config = dict(
    router_score='softmax',
    head_dim=128,
    optimizer='muon_variant',
    lr=0.00967,
    lr_mult_o=1.65,
)
Below are experts of layer 11 (counted from 0) of a mixture-of-experts language model. Rows are named router (the router's row for the expert), gate (a neuron's input weights, with its number), up (a neuron's input weights, with its number), down (a neuron's output weights, with its number) and show model dimensions 0-255. Each number is 128 + 32 x the weight over its row's rms, rounded and kept within 0 to 255. Numbers have three digits each.
After each expert's rows: "comes before" lists some tokens at least twice as common just after its tokens as in all text; "gets" lists some tokens that make up at least twice as much of what it gets as of all text. This comes from a sample of Wikipedia text that the model never trained on. Tokens count by the router's weight.

# expert 22
router:090119147121067099185118089150120067107061146085128101118095111108093121137118094123104139164140090150136071146095221115118140114092066120153108123078126119153178062090170123159182132124179148146091134128121145163107140085109095120116196098130191130148108115088091089068188091124087182126109101121153135152115114162130162140109135165169149121117118116165127160156110112106114141111149150119127112104127080164162149108147161110164060099086128100173095153115129147118160140122127115131101127073090084146109109078160101110113097133101171163204105166132111207102119120169138158141093188061135166123118125140155126119140167113083171118105079176171190042096183056085159151168129142118092129086126150059143121140176109164113091185139161129070171131114081102148125139114117172
gate2:171119121105119127141107112125134165117138087142127102141155080151153158127070107188139150200142095225107145075089154169095137102143132054165151113173129132087061072155123114163167137086107147095133154127086144145145131109135169162159155120166096122110136139164123064134150155114066123121097113075115122096091093160130210118136109160147149143127136143161159125116159171070192119130123119147128130077159157153157145079083174082091108122181125102029146133144167156085090070119062153154125103101044144112139135121065155094135120091073093122102107110148156200091108126120156109126164142114132161099119059101154071158137151111094068134166103110132149151089100141130140130173135070113100085129155158079113130068129128106158107177189180160120115151154147134133116148176138105
up2:106149135107126119071149089089098127205130074092121148119074132113139156114143181099133101058127091048149128166137112101119099142105112145114130113158115118187155189131150070178121104121104066165107140128108137112119116095122104117111153110124142130147162157119159151152114120105195142135179178145111130118119124092076073192169100157110148079106143101094125159150127144209119118089103113132083189138104100088078124149118086153151109175126132198164147085191070126118158132081183123071112120120124062097116118139137111106102103152137152140160137147100131130192132193172134124099046158153078126073158192115141182143121068110178138084096198143171127088144144196091103152093111123157112108108098108093125096081068158114138097074096068134127119136118085090135156104125145124
down2:099113159083103155089101129141118124125149089126141103166174150097119162092107123067112105089124154078167099127160119185193106203163110136117186174099137131109201193118125077110104143148111154095133150151104070139073122171127123148150140146168136118116115103129171129131128132159191092068134181101111077112127133076105112076089134131164162120157132105103123131127109207170149157129141149187082108113105240140101170113108174146117142154139111129118127143118185057117104170062132079132159126142161146170155154082104164128131114119159115122060127112138164091103135198174083112175076175158108119059161115147112157066150091165118126101091167115131134135067128105133139170070111142105140092131137070164134096162120170170140109144075091110107101138155164133164106167104164087
comes before: " ", " a", " re", " f", " first", " p"
gets: " the", " a", " was", " is", " The", " his"

# expert 15
router:117102114131144142102143187122153096084180137155118134174124138152181100138190167120162088129139160113085162084104171091084128131128168132102134135112053117177167142140065066198157134151122170073137133112144131152146152154114103125136154134090142146139149108085068103106088106122124143096128100131119134091134053208132160112153082096112066140158153060147142084155095107127143061121105141173161154123127103124147121082170148089154149154071065101177150125104102150143123158140091171115121104123110166171173141131120119107095098072125096115153160171099164077106105129141116160141152070102121116155109187126131178114135061178113170135117147103043161137118152071102052131085102078148142084132104169074129121067142133074165065158132144126141137138229136128089126145120127135
gate3:156156126131135138093165146200120127087163138147099103171132139127165105084159094141136100139186192129071126097176162112138118151079164124188140142127114073146162130104071092131162205107148148102115131121099116171139154122193083141121075106090179181151161075156109189112190121091096141146143094142159133097126124195125140123140127144146125179152123125130133107153099092144140096186091183187124155112091094116091218112133173110153122129114115170116191149069083085127136097160138097141112207107147137172165113136136178168072135093161086050135064157110108095178152147086082113136115116143123141141137102095129108179122098134142129134160158145059160154075113098121116165187151128123145139086114141129112115193176166074101178181112133153159131125075115138109151107099119085
up3:127103110170089082128108097114133204136096133119178179102162139104201148134078156091176080096175157130133136099158082176122118124149147177115142126069137121067172157120154138143114088126114125116114125102157146186117107167166098117166148105116087168135082143140201159070139113129106120117066043066121123107173086132092038107099167117138086190135112124116115178132113137180174137124166132093102145184125072161110152169126094215098127120114140154086052121105135116131133117150171131096148073154144107090085100098153108107139121076127179090115158140146154087122086128129114147128152180116142139085116159124123115143159150121092159157058164151127126204145147117162130116167138186115194126154114122132067139133109139165183180115117103137144110149141091104074096171171159092
down3:121122156135166142122119089135182082130063128150094173152076178132082118071109146156155212150090096147136194110143121074155138130096123144136111110138084092139162173148128090118137135135115150143109103150173134181113121100143142128165131140119106123120121190132141169109098080073154113144144125134125180123091062204116167132158098174167131145178138060127133159178175153124106086132160078155072112154185154105081099125091149115104166134122170117139154051120136134123172108151137124101121120084175106110072155094104122107104074133159093129156116148124116108160165110122125167078161130124145134136197082085129209114111065127117159108161121081125163060162112108097122071129099139120184155040118094178122174114160133126178091118161121134069153155133202146130105147076064147
comes before: ",", " of", " and", ".", " in", " ("
gets: "s", "ic", "it", "ment", "ation", "x"

# expert 30
router:134138152174174139118084188171156107102121155127111141126112165099120144159124144123157110089180165171122157110096197155164111163162125151095103130115171104115121075124114114144107168132105125045113137140134185130145173126106072151103131090124138144111152195108086133145126126106121206165116135127139146167157171160162210107160114060145053139149155132175125097086100109143093139147173143123087129148109180166116135086149092092131145120108109187146080154139173098180160101107127121158128129158155180119119120117122201105114148180159157146164088201154123154098090097139139190113048116123133156156130140127223153152135136147108116139144091102052157106127134140138153193118074102143175095135128209160164151202092124155106161156107158123179088155177141140136116096060120164
gate1:076103147133073157138086098212103189101161144089126130111126167130123107132104090136126156111110128095152091121169149145106084101064086108099105055107177141122153153130130121151068137189180134123138169152114124124138140142135153150133092160077154139159137136197099121112132114115125163143151087122107146151079076116147088139122176144147136125134184189121170165099141113147073143097087126089147137133135142153178122134137127181193158108134083145136101148035136088157098114130102143082141110137121149143097102125139074171087117131108163087149193117083140126095154118128075127112126097167112123067174168146141070119185061145160136158038076161106173098127199129184160143142122112131127158114144077082136101111174133090089124175071083107204078144116172117151134071173124156
up1:172141153111137089109098141132174080131086122133095086080113133089134150152128069125122105086070119098074105145104116141127102079131129112064099108196096160169144129078177077150094090153142172168155125102128074089097141118153186172156146153080100172119112122105162131110158122168127103096083161145125131194120110170126101119146107126095066156184155201082184126135139115156061104135124088145132129149112124105137141081164156125120131131151102145082085115127124105148142095217135124132149146142186137120132100154096111145111104114065095124135139178138189220088156136159120133110099139112128040124098176117097114044189164152122117084149148152149175137131150134168127097120063082169079133078118087147129124107114103107101120189112097105186094080126143122075120078161095102
down1:127116115101140086157196169107137112118156148126189143043127135092113127137140078137076103160116183129203143112145139104105141131112122166177107086073141097172129132113082137165093100124136159119127118094091136110160120082141182104148192151131133095133065146147129115156196159185105090157136117122110125118166107115148106067148087128161090161131147080158136205134120118193151153098160193158130131063129064147145150116143141143150183134084133134088090140128139141188178107166092134146123102142190159112141181084095103172174124118092151149116075132156186126103169169129133158128166095118031097138095140142130130124152217139168088124110154095139084163136126201123144153146171118075073185141132145162147105154137139111157145172167128190057132143137109114146147177134115106
comes before: ".", ",", " to", " in", " of", " and"
gets: "s", "ed", "ing", "ation", "es", "ment"

# expert 2
router:171167091139092156056132131098086183128154169089134124146115145169133184140096125180060129122160099105111159215126216119118157131138137139144143081088103091139108136146120112066106157139150123137128112181150107085079100123163176103106129120100085076088168089110146099165130127118119096155123164113109075133159060173134145122118154143136166099118106076118111198120092160130120107108155161092138171118117117059111098102089105153071105182117154115142128193111136112128200123089177087137133116135141105121186161188076112122134159094141185076153112129089132137141113150148118076179136086157162104113158082119131095151165095197123182159171125159168099144072114143137131141095127152047108185142152123107203142102147133123103166110083068147157125137081072157143097156115113144
gate4:120147186151123118128084181117177124127104116134057127149135181134125116120132111163107065120098144182090173063145142118104110168105233113118119181084104134135092156078121053148101117069128198110121146099127080124179170149182139084161110136102129109137166133127111118117087113086126081135128082183169115168146143159067181136158164195118169134121108132154128104091190105108099115113148176169121144129080160121112111109115171159101163112151158114163075163102125135118108104126104169111100209136123154114168065118153107139132085148123103127147128116145139093069125102089155103119116104151104170161119153148219121072184145161170151133143115112143161111117117159106116109148073107173114143157151111123129101118113156174115119168064084064118102150134156119198194175131122205
up4:159173097119105174114144051092173055162105176112162144156143078104144177160110103104115103084140083107141030160107170075193139123175147114133103111154087141135167102131123085158137143148109163071126197095099175126145148082101136139095136083151129116147098150158129104118115145118130139057122082157142128118096140140152099125102125104124114106130074122132112104134158055136140137160086098063121116115163114130125148148160133094117129068126147144153147070115177075147167139147180171146176038112083189178152168084109062149126118137110149103152180128135102096105144144193151167096163110137120124161129132130162187148121146147101146150124172148162118123212138171142082174097197126116077100114182202130086146130124135091120124118130162165138092160155084130082095126128136079
down4:144107164101075130188111146139078114088126149123169144080183105176112139131154129122198132150098129159100148104142147141117078116117131120097125194094184139126095134162088167142113153100102154076108119136148095145080115137145119151170168102171099107092141184090134166114127078117207168134181096138113170153191150186191153160190160132105090137163177102153120124156155101132045120137136159141146133180107129131145129130189064090134154182132172146173044159178116101074112111142104118207101162110144135123123091144113145096109114119101097139116074159122133120171153142156128155100146168094141179117073104101151168098166159058105119100125139061187147118109122126131123054159103147154144098100152136096082128101082172124158106116138126063138198194121144128108155156163121155
comes before: "|", "-", "\n", "S", "20", "N"
gets: "\n", "-", " (", "|", ":", " \""

# expert 17
router:087170119193098117078102157126117174152104171109114128134131078117174149142075129104082149134083160139148114184093137091128170120108094202180139172139132125165154145144102154087173110068127120143122136167047147043129141099158163087136111166072129125115151063167174098100162129132071112170119115149175172119052112199078172125182160145134127156153125170128117121111104109140082096128116186087166147111104133093143113145096133112083133086103140176129174119153120124180109094139145159092150120134100101156132130210085150107169100109158067119213107127146148125096114159090108097144152127174102166130102120057109126066142162169173090105134121141139101128092097122109125133049107088122117124117133106144141149191080137147174128145141112155072094140080088110104081154176104125
gate2:138170135087168162073132133093086111102123136133177150149119119090087087116088163110138127126117148164100135108133151113158132186127073117084154105118128091125134115100089115119126110169114120127159158206110086142170149098154096154140116114121132228084062167167099142127075169147082137108097086104135120091121146147107086109152127165133154090174070102085171098094145135122168130173134129135154159104113110093094143146113137121088162139114154081146150132108104164190119158070130132062077167111146086045174128141126155148113114124147073159136212121191141077147165156194071158141170113159147119140154167139140147080119065195138101118166097136177133140122127158137184053138067175143127100187118169102138161172116181133152164153136129106154153146121074153210167146149113136
up2:094103140134121163112074130165149115185143112070082114109154130154139124183096148126086130088159106130093174131088125086100174084141104128132135155142057099196092108159124091193129120146131109123127133091151161135099149099170114066121125081176151098140160142159071145144185084109203127105143119114118149146174088124081117114132147130109195129146123113167063173152087141127124083129051128051111108161121133149113100190162114130151085086158142110133085162164097116101151067200162083104113082140056174105084170069133090057132183055123089165134074153083102136178130142136123167163132127091111125168180112078109106153096083113113117128091184097152127110125136149113087203139181148121131120085088137130162102180112108130098124109130125141114117127112120135130092113125133067
down2:120179188114182099166135145148149035101118153131102141119124141121142112127125089127113078093109162160102100150134145117126074110122065101108131096154120111091082180146143071163130093149165107158080085106081089076084172123148167173124145153147142153115177087097164147089114118111213120118057111084112064107136128081111102135163115115137090192094123168105145073142145191157159118113101135170122093084138147115131128100107148124164070175191129187099151083145131138114147140131138104170135178086176117102157110117115116087128124127096121100150139189105081126190193115128118187129135120144129104151107168072151136144102060144173133064109156103046140105155124172089153117120146112181157168165113085173128142129123102167071132162166123119178097137053072154131150122151135113
comes before: "\n", " ", " 1", " The", " 2", " 19"
gets: " |", ",", ".", "|", ":", ";"

# expert 9
router:153129092194071108146058172128105146200136093162132104150145124118155192143104105153092165120118205102162123175076169104110163133154103135171060102148123167143103072075054076136104118115124140128114154117097113060068122054144139143172114112135180129081147123088087098135151123153102170152162120130186131146103109198134183082166143114163153147115132155145105156112102131158164110158150157113105104149113110070102071111136089075145142145167171139124164124089202070085107134122155120116116071115111099176145134166137122097160100160107163098195178160088147108103131158106094124124151091189110125139069124102140135120176093157142106079161075117100126087154164135145145164156114095130072127079137109101162108184090154149173148091077149162126144176152131164099100129145138146
gate1:156138125123142115118110130113190128074108102137132172117154151189097145143101093167091119082160128132122117145170182114074157168120154157088110133189022169126079143058123129156138155166140158091095162102080170187139115154088118177175107170135059094167117099121131060173145134128146113146144130114089214126116109137142091150172133157142095195173096072174130094133165124148137158159083121138146123077067128116123091032146133113097142119159136122110133123070090196129157137134120105129083140125076178140139145151140175178177122121100072048083129161122124133178119152107126166178106160126150108159147114092148219117154139090159093125108100116103190133160137100121082138114159110114132153076147136078148064123132155100116144112118114109163120093119142144147115113095082130
up1:158106136124095141103099105085094163135110137162098093140124105156163165140164147117108131140119125113127151141114201150062102118113082130136118137128114161196060102011153110162080153145110138112118139118104140171124199129159139152119049093137115134137167129144143072121082189148132129102130100175131206099150176163135073144049115088149118185153108149117101140101139134158104125110116171105188099106135168078154109161217112137124190151172078189197167162068112133102166147148150088119163146118145199095154180130127186135150105143097150113188095142124149110115184121158122145112175139106082120104118139170073169104150114112142181146080071111109102111096108142118080203151127128130088179108152091146157171153156167150112109121118135126160115088162145144116146110114098120
down1:103111087118157142163168102177135148170138075123125143115108045107103136101207131104059141089195063147116124129090175111131149108091127130103118105161120053116168129135110184094061088080102120122108097080172125068124085093094119132161162148106069133118123132073113151114127120122099114146143147178177132138183137069069138146095135062107128125149131146152131124089132205117107185119132164123151123216169154081106158112116135115165108146150170125165212140159199074129097132141105187123146103109156092083077125130081171174115141160106096133166176083163116164146131103170109122123185103088170196132124167122134096105130120119099147112137088070141164144099124181119128121106107117115124098116163120149128128103112161145104099202100096184103111112139112075167145117124168117
comes before: "\n", ":", "-", "|", " 0", " ("
gets: " |", "\n", ")", ":", ";", " ="

# expert 19
router:119132186140165097084132201118093174144139147148140097087182103136169133117149171106123165092111110117139137172093186135143118102130166124106092136155101144121151114116144086143101116124084045178130127073093148124108124195115155143113162155094119134164084145045173075144200148151131131121181154125085100194186095133103108148108107123185148126128170205128175133176138108093140066122155139045115157159183136138115107120178141168114092134127164151124142133158128110145073109144093098101100111132101126105177136158107144075152128058159139091164094116182169126154081176123117099149186130159122099142142088112126138063099121109137074059125083161166123154128061090101164133068167120138122143109135126104115162140083103102139109110130159129129118121069157089160156061143054091
gate2:176099173137111092109141131067113096129095109115134113126129192210114117121129141148159113080225103131158120136113211129111175069105125178163115168170138115105098132118101153155185132076090103086107084095061127085107147164140055131089145139135120165230094148109162168113133148130174132117162104081090122137087099128126151124103100147195129095194144125145105148094101143078108160087148134136085146082158111111168126124174156129125129135160116113099096129113061108106155136061166124036166143150137156107174091136147147106083151133147136077099164108116145156112099141095134108095102160114106102124128171150127161094108145108156133178160105103108121114158135121169144231167125104135109064125057075112177091134086119169133149109127175148167128116179109113169106119166130133
up2:092196106157129114071108102159122096126162160106150166127163089180179157099110149092092163155095115052091066125124090082124143160159146143111088135181113120129144193161159149077080137141150096117106120114157201141109122171139092088127105114139114094126122196153070130117089102160103092124052187168126158079159208137167119133163133171159137144071073079120160109160107100123085193105172118121141122140123135127075078118111096141127102103159126113160125130214135082127102097084123155161143137162162126097124149073140126164158103100118138134074148123103150166161096158172105134121122190149149249108181120182175144157150149167132136091106122139151133085152150155151092065148090121111131114134127149126139090125167126154117115145078101087090130095169125147079159115100098153
down2:168134144095138114091132113105139083146138142069072118133168115156100082109159057106166156105107115111121110152099106138150108122137121117124053162053104146158149176115175147196125118075138088122110181127074114077104138092158064205174187133136093136129118100131145122126121076146198115111111174109115093108080098067089159099157114183117160088089103116158172138090157131131112130122148155163147081169115108174131092141138119109153148146113140147147112104140165083086181135084111157174128088138150131150125144156170110145115161120180117126144167053099074105121167177098162099111138110176098127090125153153095152089160131179104099122032126082130191149169145123190118140154167093054135162115094091135113138101115173084130128149153125095150084179147148088140112099044138166
comes before: " |", "S", "A", " 1", " 0", " 2"
gets: " |", "S", "|", "A", "R", "N"

# expert 10
router:130106143121152105100099160096139128164174127136073161189180173094074150124147107119125151114155137172112175110153144125116130151131170139128213179086146164099150149145156110144113107076097105191163194139131155134127208132086146157067091074182149130117146077175112160110081096108164090172127128095106151105156124094111225093110118060069135135140118086169169097095093075132104124118131082153131000076144100116098097149149082096127170090128083148115110104148108133121125102096119107137115155150190087088135172153128168154134101116094110133133163138174080096114202122192162120141171110114127113128101143147094125160120156139127154154117162104112165088178168082166139117119100168149166093132095143145145126135077102133149169063162104096150132102123120158150156122148156112
gate3:103092127130149115123152124145121164145094126133128171107123084135117111152093143158114106154137109183126158116143086149089194155093162112148155093116213114112126123115097137187195186075200140116145124149079174160100168097161145156108107158107107074103119120122095160079049120138050110101155153100170133180152129104117151156164073092085128062146108092124083133136153127121098137155185104067227098182131126118138169153093149190108131128152123136101147131148147122112098063132181139081094147160143077093118127173140177113094109185107106138081126114094109114212130129136127161108173082123090122124115184165170110126100083184075109156081127088088129132148109090155076111144091138159159164135099181094146087076120097097134169079083114128108148151125127121120155143109069131
up3:121249167102125150083119097120123132055094106116133131096169148130145129192162136103168138174063124116109065215142162156082155172173100116117136099137111129104153159152135143129159117102172120087129113150190100124134177036203078126149131098197119158116147118116080147119149130145152108078138121125103176121131179140144108180157079105114081133104152086210108138156107087166137146152144139195115180111093096138141100132075137102126085138168154117147179177142065119183110144127125046110076108138165120148181091099124144135082143144163081123114168135079162126161145101134122118138159145139124097135171171125165121124164085129102120098145127106131153144133097150128191081146115170131085115132103131080146105150110071139092131120148109176133132154141104091138069053153135148
down3:083147116119122091140094118066145157089083095161168130102121191112144143125138145111152120116125180158133117111105127191106144130138148099196160150136081123113191119203090126149230053141156118144136077132071157102133179129083135153138147197108114184097122162130088161076118096069195122120138172121149083118139146088131160128157093197174145133129116146109140140182142081099087141180145111162176116180129134111160170124145155103158106119183117170097182147159156103174117084050106131155149101147129104114152134157189143125106115213085106153136084148068114123157109194122125121123109131125083143105151121141097148173131141128101131175166111130157124153151160152145159134074131166133160179094079108187156069114131099135096128174094096114124166131090132149172140156108197098
comes before: "ed", "ing", "s", " of", "e", "y"
gets: "or", "er", "ver", "ill", "ell", "ck"

# expert 3
router:105131136138105066152114136123075090145054167139086101123106127085120139153054171122099144103149168127124058121106185121098097182123065150129103182045109140153150083145125183093154108096121163090108202110058171124135098072152071136079136101148106178116073149106091101086162111182115143150058109143093207096183172151160166118139136141186148128169114137140069129075081128114088151124101152114121138107095181071113112118104120167172098147123136109129106108164142089135160128106119180116132120174149084149136114142090123123161119108152100165208096191180089187138138106123157126151092126062110167122119117110106112126128160130066126071124151114165151096097112132100129189123151087094107108151143124102135142127137186147172148111112129160086095098173124086100127155102152113
gate1:137065136070116101159111178143077174138131214127115107096121100170077124100140117126117159061176117118156109165090132130070159107146074107132164151109113156087167138079119143163086023140133157146119163169189074162157120095113123134115154143086106123114093177112092074135139176149138161120096126154121144136156111105083102142080110115119151128125097113129192101061175104136180196132091115167161160129122108171125108138151120162145108103102129185175166096100124145100158115132122179083144090155108087111085120107168161173080133158075161114188118099079143144143144207129125158115111194048166110138178129135102128135096146103132156112085098142108074161132143165143071147113207118149105080134106082140118123148150127074124116135114225115135147142133154152128181112132133123
up1:136178055110196130105135149141185099153178172094076138104118121167177157092106131092109107173122162172137114184071174168120108125115116148124118122106186178086139134105114103157138129113162157208194116153099126100136172124144144107162104111140099090108067078187133112158108120151152123112054094134118151072142122076127146038144148137141111183118146089094168132111079116190109130143142147091169145112150144144146125114130072148127084104124128129153145148088109132142101131082127175094185162116124123086144156127134088105171159114174111136162076097107106135090169144093090059184091070150113092135122180079119129130149156089077093118141044071091063158089167150105099076113131180127119123123088142120142139135133115105078159180149170156105120173084163146178102138123139129
down1:110173112152129071134214140080106139152079152152091134133106122142172147131156075119099073105089084169093098110167160157101128118129192087152134148142130125177103107130173143133128147143144097118091103152111152203054146120120043123120124102133143079074099187184145142174226083094183157072074161142127150153137117150156126184111124168132172080103149134098125114124127093140130169149089120129124118200108062087169158147084171113155106149097099118149167125177095085109166185158146071142073112095142088118075117113087153150146168118107127128107139110153154123139192142097121150137113169135118137100073098145109123130161132167195120168096121163120085094170141089147122208141053128139137096104124113134106107142112114118162133173100083134080103086111116142097074122110104122
comes before: " the", " a", " ", " was", " he", " re"
gets: ",", " of", " and", " in", " to", " as"

# expert 25
router:082147133163108163161164129149138055138150140105136170119145135146122198086107131123124098173191108127125113094159111106118136098104158096104124141102149151100083144159098115177149096126128108105159122104108135073151126078131108142197077162115145124155107127091133194135131122137092098144091158124046109152141144232190137137125095134093079143102181112096159153161131154181139174169137139129160130112164170163163162138180140152145118128074109177112181122122119140126140080113227195057129136149148132109127095109200153115136106112131098125155133120140206138117128152124146148092144085112111083091164121117156088144091091164135171180073161156048151140083151132167076096139087102174193068137132146112116124165168134196176097081144125134100150085103151165137095093132176147
gate1:179108135073163112074157125109114106189091121086066113100066101127117103084134112108127124116100139096109066105135185080152153177153147130143128119184114078137149121168159139140171069145144178120113157147116137115147113121103142042093089115180117134102132118099190147175122120115156125139121110137146085174142157153124102111184066147144078184163113111128153148161163127119137085122166138125153141119134150165046118153137106086112115138124155153058134105098169126108089155141168138136146208089160130112113102134109093149081054130106156112153126127152128135105146169159153133165197108203105114059095177123120112162107053102131104123170132148100120080139161124098146141104152060135153089103149157108161149186139123219130111135125107133077224137153074121122067065139125146
up1:067083156099107176181107151149146146088086152115137163091132140197138065183073097126181069129115134123114126099157150137118125120102160170088126057046145145101092164166124129102134136116133125173097083084116054230116117149137162145113154143107157098167138130117115125114131109135117143112146070123167112079101103144123167112135146067142178102079112128097104130144124104107121141141122177128131140123132110155136109138118138108152165153136045091237115155127117119091151182160135093115091122149078153183198125102085137141148123096085105166092093138143119142162138100136114098076111116117101199118103090074087145147119130094115144136114163095152089189159112185128093143034128199140147185180138120135089099105108147110190115082139125101179126139129155179139164142142114104
down1:089170112118127113112108217146131107166136122133134129184117166170150082127127166070107129166160119157140097095187158157091118142149147109150095139106149090157087116085116130097139182097097048110152187097190104069143128092119151145099157142082145131103144155120138144115138130049121106161158175125110177137103133147119168189161162093150119074163100182115133167153166067167144211117090094151139128096143160139118119105103111062146083175084164099115149094088087092099190106140159135111156104116142118118125158150153154093183136142130155122079155200135175157168110119131082135125079104140127148109163088103133152152081158164141177128136100142106147115166123166176135142150182157145112052142120133121128148145131157051172140142182110142140109198105136188166171120127107219
comes before: ",", " |", " (", " and", "'", "k"
gets: "s", "e", "a", "le", "k", "y"

# expert 28
router:151117154108151162118097157097082163132080105083160171161106170113142155134088083148060150103138143105170132152084090175165123145157147158102147118152139120068087158100177117096137157078100043145176130120142098151092125110074124124131076124143158091177114176174145137154143159120161110113161161125114072128107101099137124179108133173152186097128116135120035065094129135112117193172123119128147161132076101157105174105154173129061117104108138145128116197094164132151162204134168130188133085138150161117127118105116122145087099126151164129073107120125122095131123084099156074122075143092164154103150069157136121141110087201149129100083199099121142113157138092104111175126163156112072162125147109138159127097201080119127087126080116115136097113089167091163103157076051107
gate3:153109127160132157134137115110138179119117138118082109113106149164083138099128130188137111102184120171132153173154135069152101087189140150167101143157102098161159155095107100130175125105116115185122162127122135123111123131156102135173127127116155093128166147109141167135074153112083150119124169130115080131072139179136126108131046092139075149132179185102094058104134094168119104138160140147137026142108137130097100117129066121089142102111118122174184146122136177161120137096123133184127140201143110139124132072189107161128116137093161076159114072121134091105139131088171144204074127099119085101113160099171162115149204073139126113081139126105122106160155124191072168126140151106112144087149194082116062178146155073117142129162186136137108131102147124199044135059147152
up3:086032212152112108108128177130195124097084156113178109139068103127161156078126148067104140137128135093132136114093068110178140098093123120109116163067113160130117106076106121093194099114149075150153106098124126122132144106116097180126087134113113125138141124080137177130119177136095189164130169075108136090091096109142151116097109100094102147167101170105117132136097081173142130171132130173140107124088112113113184165152094119132150106172131140140118121119118157132050139130121104091104139168135163085107099126171180148080100127146087080088120100081166116178144109154183112123123126121084064094122099192117137066114151195169130097071177168121101082173077124174064121098150151128147180100122131091157132130127123101110091077134065120116153143179150150085167196157173124
down3:123079129192168085144027137105125076143159100105141142115127155097152120102168161126165167089120091141089169122091130075090125135133203128151095027089195079100066163145123171144070091109138130151055130115097140143133138153103097182181153154123151183130150149133139117113170161177137172141120138089150138108116174167083138109130164119103099139130159120191139139124090169123136075087167143107097114147135084102118095044166039078143153118085104138126176147074141076145104176192148113120188122188144105107182120118119106090127125095099138135131142169210091118155090132144111208103105126107150093142144124133126117085070135150090146156117143096132145182077112136066125102120159107086117101119129116114088124123128139169170113122136120090136101134134161118147121102101117116
comes before: "|", "-", "n", "d", "st", "ct"
gets: "\n", "re", "ri", " E", "vi", " re"

# expert 29
router:143126109135091135155163063147123176104139128141157118087154059142142104175160103185115149083111126149184108135158162114154167121116122031115119114147132175074170088101180068166132148160129138113085140115135124127078096127124157118182150137157057079092170154126117140168134207108047106138124058108104162126141105159152081148143092170146168110109149111116159188053148129124076057168167104116131177088205155124095125137157113096097133123129143124134124127199117144159118173124098068148122106103176148131100174104137105106132123138079169166169109135054131136117109145125079111181084134151151136134131123099154078127140196145118132127160098128104060121092084102091180116162074139116053079115135123165110170167161101144127127089115118108136169146187110139130155155122100152
gate2:151148055087144144158138081126093187088113141064100143151114117118158158155138160156125152112146116134120108109075190117132135133110136102049131141150125158091109074092169133149062067151138139159111108133093082102053152135168109103158123112086109162132136175105180136173096099114104168125157125110123137165177127148105200102191132135120121140105108107144093085100166206161156151113169160107126102095138158168107132071109168100042145148085102187140105135162104137122074142105124113175147109125155169152136091109143149116122121172139174133135117061051049089152163162083130179167100109143112142140129154167163186120170044135122110114090082145114126146076072110126127073131130103132145163090161158108130176140110179175099151117156079134126102092092111125094151167073157140
up2:135105161096144118086147164102171092179086100172157121067096167164097119076124075124132124152162103205087114178112120120116186199171143188207116118065159147124147142155105113128143182098101113092130167068150104101100089088146163067129145088150151147080144103122003117121204148172166106128140161154091106135140180088115111096055126138149108108133115131115143119116140083131153152123074181093208172133095113108075173175161147149133128149139145047078098112138152107083159138124111133071123108124120098153080132149126108115146129140081121113108075170175192166149130134126138104121110155125145114122167118132131143109099198143114188111127156154120082116162112155153093174099112125096110104128126135132109110109142143128149163126074165142141166187105164110166114118086117106
down2:128121111117126184161105145125060128130117113161168115108129139136144107121128104107114164133093139099190189116106147108122162109191125129158113093120187090202107122086163145141139137135114111163143113136101164157141135126145177119102163138106136111138117106075165118114134109095199095154168133110123184092101050125099132155146176067159128069152169170079119180130120131127171150145105122129108076092128081073126071130167143125127086184099084106125173166122148115167118100089124165117054098151074130115151190104108191105148076118074094061085128107132173110149124105089097103151107129141079108156172176116090178112161168084175117136137153084139180123176147218070115172157117161180087096137100103102175145082144124160105152081073145094185080099132128104096144176113109125
comes before: " |", ".", ",", ")", "–", ";"
gets: " 19", " 2", " 1", " 3", "2", " 4"